python train.py --hidden_size=128 --n_experts=96 --moe_layers=[0, 1, 2, 3, 4, 5, 6, 7] --balance_loss=0.0078 --router_bias=true --init_std_router=0.0335 --lr_router=0.000456 --vocab_size=15857 --max_seq_len=512
Below are experts of layer 4 (counted from 0) of a mixture-of-experts language model. Rows are named router (the router's row for the expert), gate (a neuron's input weights, with its number), up (a neuron's input weights, with its number), down (a neuron's output weights, with its number) and show model dimensions 0-127. Each number is 500 + 50 x the weight over its row's rms, rounded and kept within 0 to 999. Numbers have three digits each.
After each expert's rows: a language model's description of what the expert responds to; "comes after" lists some tokens at least twice as common just before its tokens as in all text. This comes from a sample of Wikipedia text that the model never trained on. Tokens count by the router's weight.

# expert 48
router:467555468541508457563519509500498482480460433606490476479505593539539407454467471436520425467483551381468487487498487483557519444503537575493509538492478484484491432407551634541465559616520450574484472415408450477486495549512514520499510469453452533484555603607520421427489529487507502509561536529579580487463545477422420504528501498471493477430544500477576563426462606510532536439413
gate1:579450475544484464589454471409461652460520542489399549547547555429533471443541587474485478528547575430487535544510494550485582461500497549484497481492533608461439451504465552559498490574564580478505354422502543458502570542506458504471405466435520478464518543461490501518596458530534491428451490491458518535495521558411441502452501434478556474472510402507574432495528495526496585473462
up1:584535567536473529433493535478498519469521491486572526544402499543468476428473461496433504536490428606481420493430585440450467499516568512502360547488561515480540535544487501496500458337543431463617526586482521478485508539475455470471549480489471481546580482491485542543423474474538541502528603489500377518421503556463578482491490530550384579470487499425477490473428487415498479525526
down1:580505538538597499526504546450522454514531486563496608392537420504557479486468573480492478481500436582549535464479498474517474519472509446432523338409468512504549477479460501517433498419492501517543526532527415564572536496465413561500533547558444583482529466487601442501513474534491385519498441477499478465507467416563499598477484579397461521522451497486506474489449481513407616585491
gate2:504490392490476436477470516560421493481470485514481428482435574577511458456609542408564500488507536450388501555385466551562508468491550495538666461515470486405510487517476539477532531523547552501578439501448477486443541544529529498500541552478437475561455453550550404417443545514436491527544460527503529370537523585506495530511511413468430499491543545425504504483511476513499469426405
up2:482477517451476437501479483523482537481504434495514526565462454608606456569523537523566451471496530452485581481528591433473530466548567493440530488521582560430448529650519434560492580473626486521470568494508450443485494497440473538487563508581582509472511557502527506426457554428435482561448475490527520435481507513558541511390463416630475502572446505568457461536519504507496544586477
down2:442492452527572576565424530505519539530497517490471542460622484565552474557494515500493454512483448509453461520409532475496486518478456544491523515481575477525573518571490496461514419515449496458530526479453490504458520521535528497491490557461539483457389468507450491467423402447537626480556508522482619501576565512403402360530520533580544481482476504530536575491439477514450436504683
gate3:524564570550530532570528444508518548497524538575519521444475584458452522466580556450471406557483452465416531479473528433457545525417480480536558485496503459498528457545456454543513522491494548441433419402444489442643501608469491485467528413529514497489475615547497526507438414478438543502437461531484496536483508509508440623514511594585542572529498528421479502626468530492461538431506
up3:529509382572607562497454546520501495569494564526521484493501465490443481489452454471530450471464614539522452576522443481502503432477531453527456455420427501428518497502453524566481562496551479404485520409482474480523569508530475485495432532455452595500458521502536523522512494490522466514552388445450642442499513474505470436431483603498534460454563491442408615544554465492642468469534
down3:553550408498472479456463619513447411452478428527376509514464417484541461508530492468517562513481479616509517498481524489516515486546522550490408559398598515500471552496532515411369467573561388555510516505535578376566510484425472472475529476529546526479470521580504432501477427443398457432491524454482518584501526534456544507511469495519486494466493527511471466577481503487618485555509
What it handles: Statistics table numbers. Digits in census, weather and election tables, plus demographic terms like housing units, census and taxonomy infobox fields.
comes after: " | ", ".", "\n", "–", " (", "°N "

# expert 19
router:549500573530526431409454526562482490566451497519551468565479530464478537536529559454481515506457483429548531512602491613417505524448472446585516511491490510592480389517492512527449586443498547524491560436468519484476498499466474582577477537529475518440494514504451432412536389539486412562412513565538536410557524440481485481493440445437447587497551547423520388447484589537542494508431
gate0:397480552554593427452442575512534469519447520528568503447475545455499543523525617473492489505454507435494471540485609519531506528452487515525492448496453575558471501468639493564495520420444507547534423443542454551457490536419436367496550529450525539502435552435442480387492602469459458558566484472570609459535492492527533465464419467538500491473442508461493467472486587464517459438486
up0:528569423525419513456494601454484428522480447449495556526571557522468517552523497516533466468502529574472453530495509509468443398521600566592447599490499551429582589550502470406573534542461434508559542580518512573485474399459486510445529499452449488544529503575561495525556526462469486501526507538477433547438478504552424618494504478545562418504453490518593525442569529602500543533451
down0:517480579515542470513608495436471594503441479493603565484478500554440564544463430552542467428594483506426527481497493490548524495526437468480572557466434423497484492505486541588520541514523439410526471426470448417503578571466517503407473532465496523399510470413492529347467515412546546511525460493476570417548459436556507485496504406523485448525497541566542596478542544547482433503506
gate1:503550488526530470599422479536580555503537434419559407540473477468452497477549508447573570575589462444482485486517516398506594472445631422429552524470482484520506496520459462485563510462437489540516557461477520532452541450541494537540478533477438543448419499453467423447575420482415401584518484544468582404578459505450487483465610459432527541506483461493445468490459475439536510504525
up1:476551460570445536496511545550598636514456500495533569507533475488415537547422497494451506401567550499557497526470486473544516561572473524460438511524482467543425589498451499437521582467518496478464531480495560473424482484536619520511490491529539485489508563491398426447476499396569429503457465493446596512442509622561458500527533504513440492504616539455495587512481494377583538512529
down1:526345481462516586552466420542606468475529464500495464568497478442537577520489440445510504534488442547453486440543556398499497529508490447529476533523501488437511511590475419543500537545514512423486412553530537553424515537606471427521420489445485533461425556556516495523500524550498533417562426530498499496610526361442517577478526565510546494538458527437445556480446464518437436468561
gate2:451530522508587462533502449488439572548496529466651529416501583521473473416473482498489524509482472467460608443511559386451492572427422535429556522527441464453416521440486472513441450533522497528568475417499472464565482473476459514547526449500567502434542582450446507490578492454340440470495492448547536485579517523493470433479620459479463575425545539469534492521502533522459517455506
up2:526476459531510483507426523597547498448473438441398501495568475553556463592501505509506491518475466550409511499489467543493466541510502451510523489478490476510467723544511479415493504495479514469480541558553532551447474473523570607449516422528425569517458512569536483490508405530573513430479427522501555427428452525495420614641510503420530510493498520512476516518408529562485492556496
down2:449545500445530476491507515373560492536526522527567509432564476443525480478526510486558461553546500555468536504465400490468504565563412483513458501421403490562459476486382441554468588508500551434433438522613577434525531470467571462531447579630579495506535473415509518496452549473491478540349504565534420490496585508463496471471475447536518529473497544570498528533453569495520560514492
What it handles: Infobox field punctuation. Commas, "and", list dashes and field-name starts in infoboxes and data lines, such as - He(ight), °N, km^{2} (.
comes after: "\n", " =", "-", "D", "- D", "- "

# expert 57
router:474496495433595517510512514567543502479470537537443577533535594582456507450552404453560541542497538521491530497561538563464505531543493506491515478531492448544577521512478584513480456580499502548604514531527445478507552534525539539485476482518421419485491581544486495387502401557473542388504418523524451493470473524470575508385526522411519594468568510575448468452540640545456529551597
gate0:542482544449539484583578433543513459479482514507536551401507548458476572514528519464485490557458447489441526591469546522549453492523491475574468467586538576507511498468501492529474524499555567497622474494543539433497545480411451409475545586473367570468528652450478530411464555472410584452506466448630538443506529485565555530506499509496520502511531591477431436476509561522505447534495
up0:502628518504424449549441513491499540501508475464563492538503440463500454507552491581532534513424463519551503612534521511573450465377523502524437483472476528539475543519605536516382477424527597504507519535443530497525538492559512480462536530487442604445549475582515546578547585522540551498498479503550542585558500455530405454471530499539529399613508575458580480493532538560497516421402
down0:453407379562479483505513590559521606497507508503498421670526410512591463482547514492553531457465540508500413533545499526497550433573449541548456447569491431524469454458489553574465533596553493450551506462480518531590514434485550519405470525533449527512547561517453458565487483413500481494541504464482537435412517536617456525421485484529563512539468533546510461510446459451486569526485
gate1:509536499449510428514429468558577502535513568462536511427588557539450491492418474516509516560456456451540497501420458480446509414465616557474528546529482538469555585482505484412477532477487535483545560486516414456490538455538380539542497432494485519418528542406547526581483443411498448591410473570414510537468523428577555523462529568529496524562588464559485518535568581480532578525540
up1:500524448512505596545457504497525476544472472502493532478643488347500533572515392464487466408455578558470413623444427476422490547486586488388464458486490543518534468476495463444445414544475540442557464475414542568528511588477466449511503492456410436528461441426572520554540498456505468460574496469476506447537514458533522419548453454536516455483465549503487579482510516507535449525540
down1:545608495529524492544506533561443505501506456459527446441500544392630462467511461524503528616588417577459480487438452559501568490549406481440527437541500462522539489483516445531477463437551506529513430549442535423510586619552476484519525434432436544442458455521520457494478443443523484541571468497477496557467482503548564478506502486574442591387509464433480534372532540469516526468453
gate2:501471625426461496455515442553564445555525542518465476418642450469565481483466515451480517544588441476564465524528571565462437562532564408488473538424489462501506449487533529531468544504513525542612565466521549444457475472502555568502526438458560483502498583427446600532522502437477451434449436501561533501505553515494542556411403458420479504497574476406540469497429468434540471509465
up2:537481513504532456427520559576572492505438466484458405465555499508472602471489539540597541536385541486484578511493386490467525487468502432483458605445490494507519585505526445564515547459547609521492511482590523483537600463471441417553499494492510541572528442496542500503507542467519552496486487442384450490506565461507470521476496555465500459602424573471490623448543500457581409427456
down2:531563500521506542585429447502518585482468505446537527539655419509485537526500587505437544486393559608465475470457509447618440417536554442504533425522438419549454491499488532465547493529528474486508546576608511513495463556512495576582492523626523494518556357486470444450582547493511433537505499493473503519540572512491449472464527504567502564402520469464471480515518522538481509454504
What it handles: Infobox field labels. Field names before colons in infoboxes (Subject, Motto, Genus, Location, Personal information) and prose connectors like Although, In addition, known as.
comes after: "\n", "-", "\n\n", " and", " was", " as"

# expert 31
router:490500508531494437451513482603554488558460551536431596489568581586503432506545455566508546506452443488488509445577525538541478538506504512498442558606535501493450494454400470524413514561537468519437522455415475459568438527513544579495539383532420527448496571501549434461493444565421541446541474479500476583589493482454404480504519596613493473493536492553553526539522547585464418501511
gate39:561527555475523509527437574616538543506415598510464571516440594474502449517486573507546498490539529561560444415518468474500547530510419515489434431607463561588440479531449560486592470536501535498473566472469465467534568460437423591433514414576495479530504526441545542570415475521521591451542551455541466498511465449524602564398531510501512474443528548488493525479527462480576524474435
up39:391530396454448408520474589551498537512526475486554578368568459485494440483407416447527445478542560521491522504483540510476505459513595553565591555463567510555448472525363481454527432465517488496532482576441514604488560487449380525566566430551499481527480493491431472455456535510561492462445456449550499461443465598458483526484462594505479531498541457531453497526521528466541516479512
down39:480490459506527541480537530465470569613550423491493549419568527548512506632346528534455599514567466528480452541494489486540513480427534460403562480551541431533535528580464563521472438515512456492501356543512418489489481499497535484503479519531519485518557536442521480463528513576572604573624470458456542475503531548579556466594502488541451540471474541475486530506453485524592481539432
gate40:485462468502524449552482477590586465521473569508503502463495592541546499535497633556366512584432483441509501404467512423514495440453534496532522536524474510468487520526494477498503496434563550480508454415488497393567476522475368514447540541488505538416525503471516438446502517526509465454452432508512502506614371473576470577464403567517550505514497444474509590531528515444552435471395
up40:501449532497526522516533462589447529493503529468534459420488427508446527436609466521523551538454540515488465419564567433557474609457515452428516431543458569478440483406446451536497533477471469482556500592476516412513415583501468471505486419443517524464457467598532434482554575456437532609528574539610393516458537547446435507554542554516517535563557503425484492445457488476523472457464
down40:482567519455518504497552475524541452571555500550362552513453502518507481617536499593383569572488591561482469475486576454576468535426519481420443543574500515502426487502493481407464536545617435584462447446496562509500432528448522612498530570518544510502538547509509476532582565406526531512476537466492484572484594454543471472496515540479448456477596535446549514523482513519423506479554
gate41:496543447513553464629548531509564539514514529480530532446474385498479495491513530456554494533409412453514365400520406462550527476525544510456481503480524434541456474468466521536460518589485471447569397515518508507510485482483472500549519513475466573517465624548589560478389473484489581512517411561461563617570474469565500585474472516505529483470499460510485588529383475457537520518441
up41:492497437471428455508487439515466439450492501465426517509556529550503408497556603423464634421510557526525478435525542526422480465474543531527454413484543459556429541527434588458463544481487513503505516497520543506554619430505408536611509510488414546435426619494521375495407434506520493497504510524565443531535523452526481496439582463500559498483488463525457412501457480524540470488580
down41:512444510474448527525525550551534484579574549612549506500541493490637407476505449424455452497367494459499560475548507494573404492451434395598457463484460388441488518564464521486514512480509475477488539488394460501551510531541461511498541473502428600508540512594470483478473501469427483430507421468539474475565480453537475534501511496480527523508422394458533454502524539476558618415483
What it handles: Headings and category nouns. Section headings, infobox labels and category nouns after line breaks, such as Awards, Life and career, Scientific classification, °W.
comes after: "\n\n", "\n", "-", "==", " and", "- Country:"

# expert 10
router:521503477435464450547406491453507454527426427489498491521507481461455411460481477495536469415448384555433561546488421433466499455544488474533531605452601532412564511519541515438506491528477499441520509451410488487482453582500502512480470524526474383552482458522527455566397572535477479447456600458457484465490616510611546470494530439531459457555521520497543590472524629490533516539550
gate1:487398479502481513490398520550564438512459492443515504465598543388507444494529532505482512505476418532559492498534494597484538489501421522534475527398489484486497598498516624450476423491515527533532563521467590472441596415472492589548457550495489508486450425512484440578455511521436425525564452503463555418475492454533522577429518420442506437456469434444538545537533498348508462486494
up1:472404504421488548515496544523406556497435534512506512527533526544541488536482551486472501559604435478475466455459496466465549507461615437514542581452551594535529447619520496357397524513456493523515525424522479477496468494567489388483563466495520583579515509519455520473446472507505500432525397470554567565549523575476498422578483506395550444463489517556482464523455554544514598459521
down1:519557488451453572556469514461532560584556548409445464528495535591561533549499457504534468554632498503540584462576491491509532531425522471536587564507426532468475510466526465527473538512439444426531464613455476498486546485537531521577481514531497536474568503454561545500422464482509575562532478526554597440509448440453490570505409505524423567509535447619576445522407462395499514536532
gate2:457453503530497489483420589444522529415548515552497528512448443463543448439542453470469486498524517512496457509504461539502454568502430418525576492424480521406512595424440573551525556511485431510454557444526572526467443538389527403488432426538530528604528553430506480422456511473472559519544432380443490397545607467519496503439462574455507460501480456433433506465566549468455459487477
up2:495541468388586542588508544610535497466464489446461475471562575501588506571620534567484476518493475499557481438541543419482544543515465480480491506397540444418506523602426497566479527524567525456545476443445499458473387567510422531527523470476451474416432587483470454526516444457538498470483439492530550493493466503521458528496411434548474459489536484446489506398517563577560463606469
down2:476512517463537607479562467540575475496519482565543504396487482540491530513518486497506509581453565450472486585483438444501509526532433549557448505465531501519577401524493400500551487500454526512507462517485505497468457390572517450460464505607546565509495568591505485409541496433490465578446464564412405528420468522548468481437453616551495584485436601450473482544586581451526458458547
gate3:579400505478469453494413534529543485476475466498470564509486443440492568539381484439507477502478452506461568533452464445542428505447483479535468489527545516497515543506485574513606537512468552456515460469484566512449572554556558516556503439573463465528490428482508552598458469521469491430434437492605394467372463478626532484473479445516476437547507527407561550522477578435489449613542
up3:518454405448578578492536501494480527510528504544455452384540542525483507454461514519541513530555550427485489573501412565456511474544510453428497420508493494455480419451408434485471483428514573466567589447496501454532488515441480432505492581518527555482525466493531526485551557560512466550567463554465475490564489508560408581538475384576555557387450524614585430421529570505569504512484
down3:495438513547594407601482509472491545530462520501445495550472420547465532558514464456561511428498490518511447538500516550465469426504457446554471453554532490450492541604571548496521512532525432399473555504560473466589528387502525452567460530486598472550494533454437598429575540559423443538492518497488554513391378505447414436542546446491452493585501425444492547538552528472452496520508
What it handles: Nouns after "the". Head nouns and adjectives right after "the", especially kinship and ordinal words such as son, wife, first, latter; also "est" in aesthetic.
comes after: " the", " The", " of the", ", the", " in the", "The"

# expert 59
router:546531483558500524475533480526479473433410496539474505423462496407554516556379457541526371546496469552486528508534562458497494596557504468495445557532550475518387432542482552540457470563562502515425476554552498478510473483416482428479521344406481528540443535448400549486536425524431435569508500533582472507470550493486544617509476472416498474450479547465454512566545488499476510507584
gate5:492517467532490554503446476528515520486394498486434495439604498476470409482535516602509409530546471560645480464408555421543547522498579502541521506504501551509614457556510490553544483398515505464448433527514538471504497517520404573533537397480567515460567560494515448550507614497607558479445492561464465485469427494474452469527560519550540511479510483447469444619472499501501431468572
up5:535432528459457525444505468557428569571481517554552426587603608477470530493500484522500381610500551437551555438513533517477477495525472479585490451481431421455524607508394496558467489455473542506520564451464511516502454480536440512613558590461502468424445498560505498451493522498539577449430409467473513491454463583485463520565416594515517481548501494513456511434609503480470500531502
down5:528484454444492470475496318476471516477452520538429460505537486490532440566539444461541524559542526502485471413417455432581525458487462495574552527505568514476482540477511515404457545483465496510421442512483594576396452496531490501453510578437499491459549504574524538495518591462468577489516567462527433543454536641566574541536545554566591437425495514505522569585469463489497469523558
gate6:589494542542603453457507468539582472519520529516524522444456458488451490579534402521515528609562491532479474496465491552484454437550595540465439454495586511632500528462420463432542457490505505511528504501477552533523506480431503585466533505492492460516585549528471438468560504379466486535517477450515568418588516456394429540452483488505387454502500589448545520498541457470485519598383
up6:520468484501595468503514507471615560525412397481551547484554586590502457597556536494565473440599545458550510605497507442454499508536488443413420555555486493505539493498431410484466544536517456449485478436547491543507496502575491422474528425412498535499429585520484496420519530404448548578506502455515543578430501497471597491552512505511548493413445490580479522453429507516564520528533
down6:545607597487494486477458449512460539471447539597472456484604514518541485401615529564447513423493525494467566556481521474430553432490516576424452386403475547486455469519521489480460402459418468532533560485403561530525385457528407428511457487528530575550497533417527512491450495482481573501478495472477478457558533439513516547506516527470458502425494405578514490422448467468465526471490
gate7:499423543476632435470539462539508472467478508473485474543458548462427498456432471509493551530518434566470494511537524503596451493480538390531580551455547463511486485470512436643537487527440536458487409469479502507515478542489522452436480537460467420574553569400510435462583459517524435476511520606474452437484615435570510474547560556497568589507545464537610527554518556439479446503518
up7:595483620552502498557525549516458517484440527495543521572462599531492473525486512515458516568515501475474469553540559547513491544505576464462529493378517447498439556574478471468484463524559531516539532445550452555414587485550495419601456581351478535587499544392529521495544499428467448427484443471543550499551431517441455441561501540422435438471511458455578566538457436513509522521515
down7:454639430539603530488562464440539506515440469438486445529395497398522606424474541532409543475505466414579428451456542526453520468466469564408455582494510533501495566437469469434558525484476508486443469510500527472483447457517473537511486605503551545577471454463480521514516533461561455450417488541470462554481531524484518534511428535515417514493476409613548470485514512529558522467625
What it handles: Sentence and paragraph openers. Paragraph breaks, sentence-opening adverbials such as In, After, Although, While, possessives like his or her, and year digits in biographies.
comes after: ".", "2", "1", " in ", "==", " =="

# expert 3
router:505467491539444456526509477568486512473402448415540458384499428431574486494503458423467533388428553495487519473418436513469497575519450527486467520480450548513530421580489476556589600536486519490485535459471505495431499442387413485428446500534511469428522489472536473516596404501464490586470389489516552553585451545508520521503545509589559498455552479542445463610529463504461539449528
gate1:395581564419484507606544425489520472540527442529577471528454506489524524548461447463566481548536535439505484479471490532511536421503431512551480548578461611622490533483495556490562504490481502535516548522455598505448493463475585549501436396482498502533511397431500421550521521589393528537512486529548547493497600588533450474430506574603500446620551503493534535517486542509487488464507
up1:517406536393516517399473549445410463489525521460559589473495511464582438456514573457480519473482496620500543461522553437469464520560564572513576558482460479474513551451594467492552543491598593448607458474485491484532472535559520545534483527495501519507488498518625502490496622581446452515438503592535559460503480515528494515460528425444530553449530441527405516519504365507493489507503
down1:508548448534563554421493510535473484538585553493497471493492535565484499526539545519531441480503459453486529564519534538478496426465548488477302461477526525496433527519462487588568468545501445505472555488485328597532519466553504531569431593569472565499524496491558532436581425439476504490407549536492466463503424434453568481468551443524503509487513520545460501489492476534497578566641
gate2:482498483470488428473503479516522486529489561558500556484526530544574573525561474403422419434419534468463446517532509551459490576468532500527572555604406454472517490554413435433564565528595403493474486520478507522519661575520525502574431417589519523489511484470458468505516519535510524556458426452448585511526455427576502497540554541451493515511549516572494577528419415529546490451533
up2:539540543487551526525561476479504520520528509433543527507437525545494511446515432548463509550469496350522604477600565494612562557495495512462512610571588477523539513479557423570525523513499442454581586486497573514565426515524511527612520550419477435504504478538538471409556430539442546409502559518478440503529535549392510466575498443512417519514458481559502500510467480540532599500545
down2:628505502583426515494404602497451573423505559472503456424470414414509489463529507517490580473540464543551513478406476472583336532589498546406435474615462563526483450478422409420447482481541485514556556505512567439504510501545531568472477538529459460457548483413526518482532513472456536433482515508488461445517487489516478524537519573597473522503515497458484490453456534593500507465491
gate3:524606435491568452665527545564461503452483547429439540482474524398540542436620390487462575451581438437463501478476491487462507495484548472541480432477488565527513531450465519508473489509597489510441539482454483502419471610553451483572516563431495531570462500543476562422475462489456480537519515514518488511545406560405531500485492575484525482441475509606567482555483466475413519519463
up3:454558378533502542564480417510561661469509431497431532528521569359483522540510497501479543546542460495489514529534421569545520519506503546525503491511517411428460433510491563510543558566438576617394484527580450560488447497567569502508413522501517471477500434529505490473417486542532556473461575482499439446452508531571539414465403512515495475536486475503432591532476528542466520468534
down3:493506552488510476500551499573484482579535488499564477483494507599411553519577543563462499453463592555444377501521470560441516536489522512512517507446517529516518467479414562511497463491563446595480583524519509436463468471518465517533487485528586423643544472411424429491440503533442532454609522448528450457504446480556452489557469578525577538499484560593478498621475521537524393485575
What it handles: Year-initial digits, infobox breaks. First digit of years after an opening parenthesis or dash, like 1 in 1908–1985; also line breaks inside biography and taxonomy infoboxes.
comes after: ", ", " (", " in ", "- ", "| ", " "

# expert 49
router:563491461452526541500512492548536415422510583558475547520498568584602420399581462517519522499561476535485482517598459535450426407473589552445557597495565463551576508551547532520459467502543481501541436442514483497466439478436495477468475569516432471458427512553473423531528501526568422465542409461516469491558611570542441487442551544482446460589536520402517543483490557527511476450513
gate0:466530560503510562457522529531472563505492612542558526409448531535485525477463566557471509467499511520499418463483509536474538521499563531456509510454438514632578438539424604485481536581550449468507478390520539461518581441513507429453570567470409471515471471550459489488437453437381448492461504545448457509526537489526385533473481552475370517522573503404470551545437453514446445499572
up0:456556540408526451495479487509553504404487445470477467453482498457539532557453545519414611423419445484517469501497468426590452495496451519523566429522506438437539456463492437487413555479453484459520478537448523536502577460424561469457489609472582483477477411573512528474423532487427583495476561611493515584521511504402503449598478575519514510395496537551512543481504472452542498551404
down0:499502543412496547475546464521475528536414479488469411499519428491551523543503446449370531470439512558516453510440496444566502455410510477591516489599447423459399504560459501470510468477464460441518486524620576473497546516422451454537425499492506514491451459523552596497513527466426555593474483515432449488533550418513572525507467427571606524499440543497562623498543578459549507485532
gate1:459395515474560578595423480430462500462498540499481508528387500520549508534594534472523460562561536405486480542543595451593558459477500488507487530468422454518508489552515617530469525535589465409532473492515489470452461490563478502558484458406478519456569514567523430475442500520623491486495467402455402540453492517455594462448587444454417538489471482519458510567542556457475524453530
up1:508512472451464544520557444532472515531477490433457472471533447525424586404555556571551490461456507555434477467499551554450548452514474553519530480551508545463487543428568537558421509563463432544492478525521477523405429379443561468545583483564499553410569524400528468476522476558482609486529470476500485456496431478477539520450380548549550328517465498575516454539517436518476532515539
down1:495587479546529475424456567498510588606535511464412483557434585521518534435473598519449566492474445523457517515454482449469543520482412546426579528522612497478464453530536507486471459517535511587634552501500473460471522470552533546451519537524528564684460485539529505477477454519486556505469544515478484492557551466490439419423580458534475485536510526495507412495441515487573414434430
gate2:439488529539531538514567452543453560467519500452441514495574544479488440480638438461485450493423515421572429486405491451494532449482584515534538515418436504526458447397595416503504581458578569468523432439601500493429509437545549573507490519492499410429450396483517469516500499546440553487576510506484460516543546483524481545483511499597490542491430437543475446556444468393544528491487
up2:497434530497553538504398458490499461526461561537439664520525488418493576579455512431556502401489458449453612595506441524544498504430551472492489487540471475571470419532508505565521498483512483431468432455537500417533487484453511563558479499479557577540499498553452423539547414533486436475531413479556529477545485478445531537534467464554552506468402496413590385460565531562484522514517
down2:441512487523508473525470516542448462501494498435508528477502443485549554543474505460514453489535447470496483475548508484564500576503612420417452537449483456546613484574412571456545486521523485512474434456463442464570512398529504585488462426570519542481479418578414465526534497428369510451360429586415596483488536514486511497539529458499468541464482507504533489580382521535457413518554
What it handles: Table header words. Capitalized words in wiki tables and election results, such as Seats, Left office, Cal State, Career total, party names.
comes after: " |", "|", "-", ":", ";", " of the"

# expert 1
router:546503550454531443546523465523533492440528422518493505536531505445655491588471534525531447574456498525521572512473477498516481606581515618603405543584523500475424518482460546475496489498507496463476482578535443473457480549554522453512437518413407526512523481483458594433575477497543409526562543513513481393497537417499515547467527536545522561516431562553492519610504454493507520375542
gate1:595433460507458459623474499416457499574453453509550518482452494425410437476506482500523562513477504446403460507540569505469534592522542536498469495504485522438413497437533506439492416474545488459473403478463578500397570477510542434506412462518588503535549451514505483485524453517558527606594481486523446554532503568590491510595517497528473471488441530441400485431490506414493411425529
up1:462534371505431551554447538496491472491457577457496452527521440517468425444427520496548530572618539515529566540491491474445481525477398465482549462589542559465505529503449486440524457517531553428534422389536500462455493464562595553522637461470572524539527490493444471570604451584559486517576452559507463603520545512567423547565491528567552558535497517513533504519524510479557477514521
down1:428577504476482564452465524492551410506419482502542416504351509486511490425425498514446524511551517518483542522573514557534505508550545469585589559466482600484410484424540533567557536525414380510453505528500559484456485447443591523610564474495501558505566506502455441464526473528537501477403548456501475524510464600559584471583503553530495466510532509527534580524545553580484494440463
gate2:477411488449513389562486457522592488595476517483495522476404533534468540578515469488485435441547484579500443505475568426425521517501481579464390515501504538462417512453462486556533463473478542486535444435589453440550430559509539490529412506575504455466536540514541422497378395511516512567563527390566422582469564474530490448538568542506505474547387523505457522521495537495530538478506
up2:444527449521496518469461515559554449576472431510538466481398558533501413558425449510477425515576443498462538573438525463478510512601546517481539445530480505541442554489443393469528454527509497438527474526523452496454448494667584545586528498430400505491449513460448534515512430576440427435583505492558430603460466616499479448491449464574481474461471470479542482563465473514481480526528
down2:452557416449511459516548559447618471556538418549561553481435547446489526484598579475506546560574531504535578493451443440489518496492496496475449533412401527442462480494512530504438520557528603505444515464562545511438461540438480492515500556538476545500505463452523487554602559560567596507499488533527538560520491504511502499624480504479491508636494405523498492419522486383560403489493
gate3:568495491592522405435540525473531529504427466500505416543523465481476471470510505540578437531491410542595493568444517432597422510480500559447584547550418472476492503503538502401576537467460507520526501435544484549500459466541525501528435483471592498486514594533579496409476541505598500516441555410537398532552394465572516537457512428433474472509501583505451516532433497611497507444513
up3:496472483455490487515384402481492477444501473419499438522520422586453498462481463535428402395502429486443513463516412526568499475523491483504511469487454415412477511500486538586400522506443483438503585500570496575544399476487546530411493511530536521462530473471519527575464579522575537430568550525596499573479484568470427505496437499571551569442491492495467542503579518589585479578488
down3:361426494423554548515532488520459468459505543508516477466476512493521472584447571489508483426538486567507517508453620377546545557483552511436448509517497523528559463596545556515480478564486610474558548477502489480460575515437450503447472534469428440425525516494484530554545565416523487365632475547462539441472485550484479497484566546482483414513420579461570496554527474446528463440467
What it handles: Digits inside years. Number pieces after a leading digit, mostly the last three digits of years in dates and ranges, such as 1'960', 2'013', 17'94'.
comes after: "1", "2", " ", " (", "–", "″N "

# expert 28
router:506455422483438542467495541462457430500548498479510476505466600528442480563465418406452460509445438394480516421433513497491491504564494525526499549522535524491526522454575546491503505442503503552477466411532442553491466393507561504479509485523388448459486434467443470459568488609554505510424532556520459365468458509472578518463583471568541548520547379479416510511534415517507535369475
gate4:483496479534517511441461449420407580480437518480525497521461554521549403513505461573529492531507534445488509391417618516537510515502426463505432492496501554506505461526543480555537526424505571488460495556562520549406568464478483399505514502527497531463362504484545486444496516416597565512518463431556541411468524369518438530520550616465508486560516454443400490530506426578445489511525
up4:477453473526561480445530474545481481447460507516566616486482478461537547526479473512430564450555596588486431397525520445506467676493460529519539492359485471537495481570604515527585538473504414449536428506520583605434540546542522494552567548481497469530521519502421405528520518418498434502537471445516497469496444451454478591495580520535521534456479512470529467505447566476544448503534
down4:492405467479537434575437529550478558467602498415480433486552580494415596544579457512534521450428484514502459515558438504552528476411490528431536507543579518448537508434472454529517538472544484476502482529477516506402412419459434592481488538525433521546554548545621407537474543569499436510502551499457484548467490532561516544440466514439425517587481494515517506506407501371486576502478
gate5:477573454454527552443511581456500526555536512550533499477490471477518491503473505525571464453493486517475468539418610530587514326417592478494525613522528443421517576549500398492553597509533505436439541443519577640570453411534510446443475518471533501534506496544458523503603436491518492531519468507426466490437514554536490438513474484429518505495507593525562487484488458446461482493417
up5:408566529404428477459582463559488572469546462539474444579554452442542426485482455587495479511559461521603419470435440445491584437422443472482554540511458518618585440505499476453449452466494478493420493415538456523495555474502485491515579561577491483508436478495455497459544544529424494497428543524430509509513464521513465492570548473493475443420442428432468558471467541552500525624456
down5:567443468549459458425553468474495547500534407478510410505530488486502544494372515454562561476521500537478516474491484521493486469492531407492471524453501488557545565507497451439583444517426551497482544443431505589481468516509462451469478456474439488499500504553350403595429547462584560355510464489457565404466584542497438542459518433488458498471371445455476524515467556555444524493490
gate6:464468493630599489465493586385536521374539563428453529467483555506574526540381424480476499507576474392474473414468491502496499483486494580518473534600492548490558583573511547501506488440525482486499432590569467512541521572523536497508455528507480571520427499480511437480467532490582591548506475504482447473472483518501468509518406479398503609519545516477508463500555469409524406515481
up6:568476497480466605500562553475443480560509491473460462452497548511480492482517508585511429519576536465527494543522550532460535473502542544479518521469449441533523501518534451551501578409522451495612477514480475417428469518506471512397588503480528447596530492608611471587477547532413534417536454445465347445464485542427576417531487461474486440515462461454519553598498449524434510585469
down6:554549465536536554569511518475567410537407506563434483471402566547568522438588419534551406510574444519425542531535523522433517449401455498518489544463406449407468546476559490469494505493599474491484432514543490441510451474440466641521466455503511530581444453497471501543413435510526510566534553479528425418455538529577458452552494468517522505461398536513521484492482495505601494511521
What it handles: Number starts, verb stems. Leading digits of years and scores, especially "2" in 2007 or 2–2 draw; also verb stems like hand, turn, start and strugg.
comes after: " | ", ", ", " (", "| ", "; ", "- "